python train.py --n_layer=8 --d_model=224 --n_experts=256 --experts_per_token=8 --d_expert=64 --d_shared_expert=0 --activation="gelu" --moe_layers=[0, 1, 2, 3, 4, 5, 6, 7] --router_score="sigmoid" --normalize_top_k=true --routed_scale=2.83 --balance_loss=0.0149 --balance_bias=false --init_std_router=0.0206 --lr_router=0.00076 --n_head=4 --n_kv_head=4 --head_dim=64 --vocab_size=2048 --norm="layernorm" --norm_place="pre" --norm_eps=1e-05 --positions="rope" --rope_base=10000.0 --rope_fraction=0.25 --qk_norm=false --attn_scale=0.125 --tie_embeddings=false --parallel_block=true --init="trunc" --init_std_qkv=0.0452 --init_std_o=0.0561 --init_std_up=0.0646 --init_std_down=0.0646 --optimizer="muon_hyperball" --lr=0.00803 --lr_mult_up=0.64 --beta1=0.95 --lr_head=0.00895 --grad_clip=0.5 --warmup_steps=200 --schedule="wsd" --decay_fraction=1.0 --decay_shape="linear" --final_lr_fraction=0.0 --batch_tokens=131072 --seq_len=256 --doc_mask=true --train_tokens=455700000 --steps=3477 --dataset="wikipedia_en"
Below are experts of layer 3 (counted from 0) of a mixture-of-experts language model. Rows are named down (a neuron's output weights, with its number) and show model dimensions 0-223. Each number is 500 + 25 x the weight over its row's rms, rounded and kept within 0 to 999. Numbers have three digits each.
Before each expert's rows: a language model's description of what the expert responds to. This comes from a sample of Wikipedia text that the model never trained on.

# expert 15
It responds to: Past or -ing endings and common action verbs in narrative prose, such as purchas-ed, work-ing, began, played, took place.
down0:500525513523504541498499536495469484463492523485466528490532450483515504501509542549518518485506508516482549440502487504440512523538505456474501470507496497524437521514483537519491480498497521479540470506536491498475449505476486475470473478531451502488549515496506510480475492547473480471506519520518460512485455495542552497530493500541461505501549511514522491497469486497480505480506488508489553475558507432493467512484472507468497484521527486489534484529513517508491490531446550524503515525489475503534480436515504471524464464485496509478519480513519505519499489525512490458536527512521481500508504529518527480500499477516482492502502486503515479503526511549517524498498

# expert 56
It responds to: Suffixes like -ed, -ent, -ant, -ment, -ated, -tion closing a word stem, e.g. equival-ent, warr-ant, accumul-ated, Design-ated.
down0:540499509504456518530514452534449541491488487517539482524514494523525537512540494457521531520484480533516505489478461514489464528529494466510547501506530541462475465491477536518509531507488524457447502506538533462492497510495452492488528482515502503482478508477516530504481494505488513538524539485503502467529479535485507522441473467507505523512495530494507504532512533456477525541465498483507449509521500485530474467499500504512499495464477538443494515508490493500450521491461495522514462456503522523490453510518515486551491473541493483489516518526485454528501526491519509534510477519536479520505499480485520494501492480475520540463515521541534492464524482516518491459513

# expert 62
It responds to: The single letter "s" as a plural ending or inside words, e.g. ba-s-ed, change-s, parent-s, Bo-s-ton, Epi-s-odes.
down0:553526517456522457469498481558467514516506506520528497443519485504510517487496534508523485540580512508505493482515468452519467492554498471462496473509455484546482512468511504527466523515490495463480575457513479485478550543511502487494507473484481509472472492521526509516535481514465543446479487537465489479501466525501515520496499481499485477494460499499533471504493476469517561514506516507510512550507494465501511566489534488486489502480477498512511499480481483499492500520490526521543497459520525514496491481530493498491484481497507526526523507492516512529525533512502494476480518499466493517502513516467484485559507490494483510462486481513495491515506449456459497491528

# expert 42
It responds to: Prepositions after a noun or participle introducing its complement, above all of, also for, with, from, between.
down0:546486518514533492485517516512510506533557507476511511491513522533503451487493512489452471458497475483514517507517502578511481490493462486507437542445504556499520480506526450474478494509460464518458500525489452540505507499492519476511478486518505493519535532510522453494537515468487530491495514513493488495522499488515557472486532527518515516491494515495461503516453521508513524466532495452492520482542464481480498502509529544505501524522502470545465503520477461526501493520502524480514503514515522469508492481492521469496526525535504476515539468461511481476503498483486481544514460532488495507478474515489468482498453462491489441484488508472494477507487472539477459504534

# expert 17
It responds to: Verb endings ed, ted, ved, ing that complete participles and past tenses (stained, improved, cancelled), plus whole past verbs like made, won, played.
down0:502483497462580497532501501515515484508508515475498540517488423499503517526455499494505484488507509516530521458490513505435476535490515505532496491483470494492568507500486509504505517499474528474515506517494496589511493468515495508511493523509487494470500441537522485536513495517493510469489463520483523492528475490493517467457503499528522538508473503472520472488543494482508474505508504512497481445542492530483500493472507500504472491521497518535453516465480504503513507513498489552475469511496520527497515500543549495520507492453474466567492513518504474521497531483500474469530524504526481504496529558506495479549481529517446446509474507490528505512478502502538505541502